config.toml
num_hidden_layers = 8
hidden_size = 384
n_experts = 16
experts_per_token = 2
d_expert = 288
d_shared_expert = 0
hidden_act = "swiglu"
moe_layers = [0, 2, 4, 6]
router_score = "softmax"
normalize_top_k = false
routed_scale = 1.0
balance_loss = 0.00185
balance_bias = true
router_z_loss = 0.0001
n_groups = 8
groups_per_token = 4
init_std_router = 0.0254
lr_router = 0.000309
vocab_size = 32768
norm = "rmsnorm"
norm_eps = 1e-06
tie_word_embeddings = false
optimizer = "muon_hyperball"
learning_rate = 0.00541
beta1 = 0.95
max_grad_norm = 2.0
batch_tokens = [32768, 65536, 98304]
max_seq_len = 256
train_tokens = 619000000
max_steps = 9660
dataset = "wikipedia_en"
Below are experts of layer 2 (counted from 0) of a mixture-of-experts language model. Rows are named router (the router's row for the expert) and show model dimensions 128-191. Each number is 500 + 40 x the weight over its row's rms, rounded and kept within 0 to 999. Numbers have three digits each.
After each expert's rows: "mostly gets" lists some tokens that are sent to it at least half of the time. This comes from a sample of Wikipedia text that the model never trained on.

# expert 4
router:525518516566414498492579499578506434386458495467472499516423498521488495498395522546496494477525509415498500525503491483516532560471534426512501516466533490465457520524505518500487517495478530
mostly gets: ",", " that", " and", "–", " \"", "),"

# expert 5
router:491499489550454483547554508511437472538491441532522551493444530466440574509466498470537490563502507486546566510553467480553520509524502433503503443560505477460501437444496512491528537460458478
mostly gets: " I", "'s", " many", " all", " some", " own"

# expert 13
router:460489427564519508547522491522435450550565432591485506497473567461477510589547460490531489522510487439567528493550543468516467569547533466500507454497485497496518488540409521524421570427513453
mostly gets: " Y", " Kh", "mathbf", " Jim", " En", "š"

# expert 15
router:493491536494523503507590541525460497439484451470475454520528500412492574516417501593526488433495567521488555497551487475472540480557537471545448469448526525465459444465497510464437465512484476
mostly gets: " well", " use", " used", " role", " part", " number"

# expert 0
router:509495460488532445476488543478520504453575508579465455502495424429548485504524487531532524415503500492498492477513592533495526485588500493478522483545506441525485516484427441426545506485468475
mostly gets: " by", " with", " including", " after", " under", " for"

# expert 6
router:502498484501506482535514515526518458480555438503473506529520418508459501508393453528570506484551491408566571433508467547582558480509539456496459510419542466418497464474491487589511552521452526
mostly gets: "°", "″", "′", " ft", " Succeeded", " ("

# expert 9
router:476516487533510538514578541513492499499527482541479447442482510406484540489487467568447523508495571503462510481511517429535458527511538437487448487475565500522436495588467550494525499426536587
mostly gets: " but", " \\", "\\", "{", " however", "mathbf"

# expert 8
router:467563507514500459494508517560476461442462462485433474509443545476465491558472511588476427512560491506502505501536559482488483509548536485471485451486568508380502496475471521530454541447501527
mostly gets: " 16", " October", " November", " May", " January", " June"

# expert 1
router:509520518522457479477582520481525460497519447475422470470475502425472519512479401619540479538485505457523463561526484475506542508538528458523477498492500497528448451480510506486458457476511481
mostly gets: " America", " Company", " States", " students", " Army", " Arts"

# expert 10
router:504502443445465570484504478440489452529476497473452507482461530479482548536498441538555472533527486543517483522537513480496529509541537379487490466470537524520537534548505458445490520529463540
mostly gets: ":", " –", "′", "):", " Sqn", " there"

# expert 11
router:458535389534452470495575520490488439483490492483533520467496491473448525546447544576517455415534552487540583409560585530510496481541556436515493442505494526488479497466468471448522494517473515
mostly gets: " was", " is", " in", " are", " from", " to"

# expert 3
router:472439445515491511511477524504485512506529478536480480553436513476524530499422523510501445406525539513487553518540490516530493553547515492482498541495586502489478511499462469515498541461558463
mostly gets: " |", "|", "\"", "\",", "\".", " —;"

# expert 2
router:491534512527492505533498465542479469455502456530506486518564422524426477516476453547579402470534534458548568494549520489559462503539469452496535450459579492506495522473448531513526539457468562
mostly gets: ".", ").", "\".", " while", ".\"", " ."

# expert 14
router:535515468484535485491479507487451474511511376544500493428484534536489542539473497543529452516489489439528531534557427459533510495592558462501475465547517471444458506556423476475509542474510540
mostly gets: " the", " The", " his", "The", "=", " her"

# expert 12
router:542425501513472476483504496464479472464576453516426412491483465492504496494486444491436378431500525468482516478499530494504605523529535477478447478508516491490472514529511516534477471479481514
mostly gets: "===", "==", " ==", "\n ", " ===", "===="

# expert 7
router:545485511600440494501537520455530481516486482468493442475427467460487554516493416510547498490493498534486486434546532460551555522509514479525488460518509474452461499525508513552404550489529472
mostly gets: " one", " a", " an", " so", " another", " very"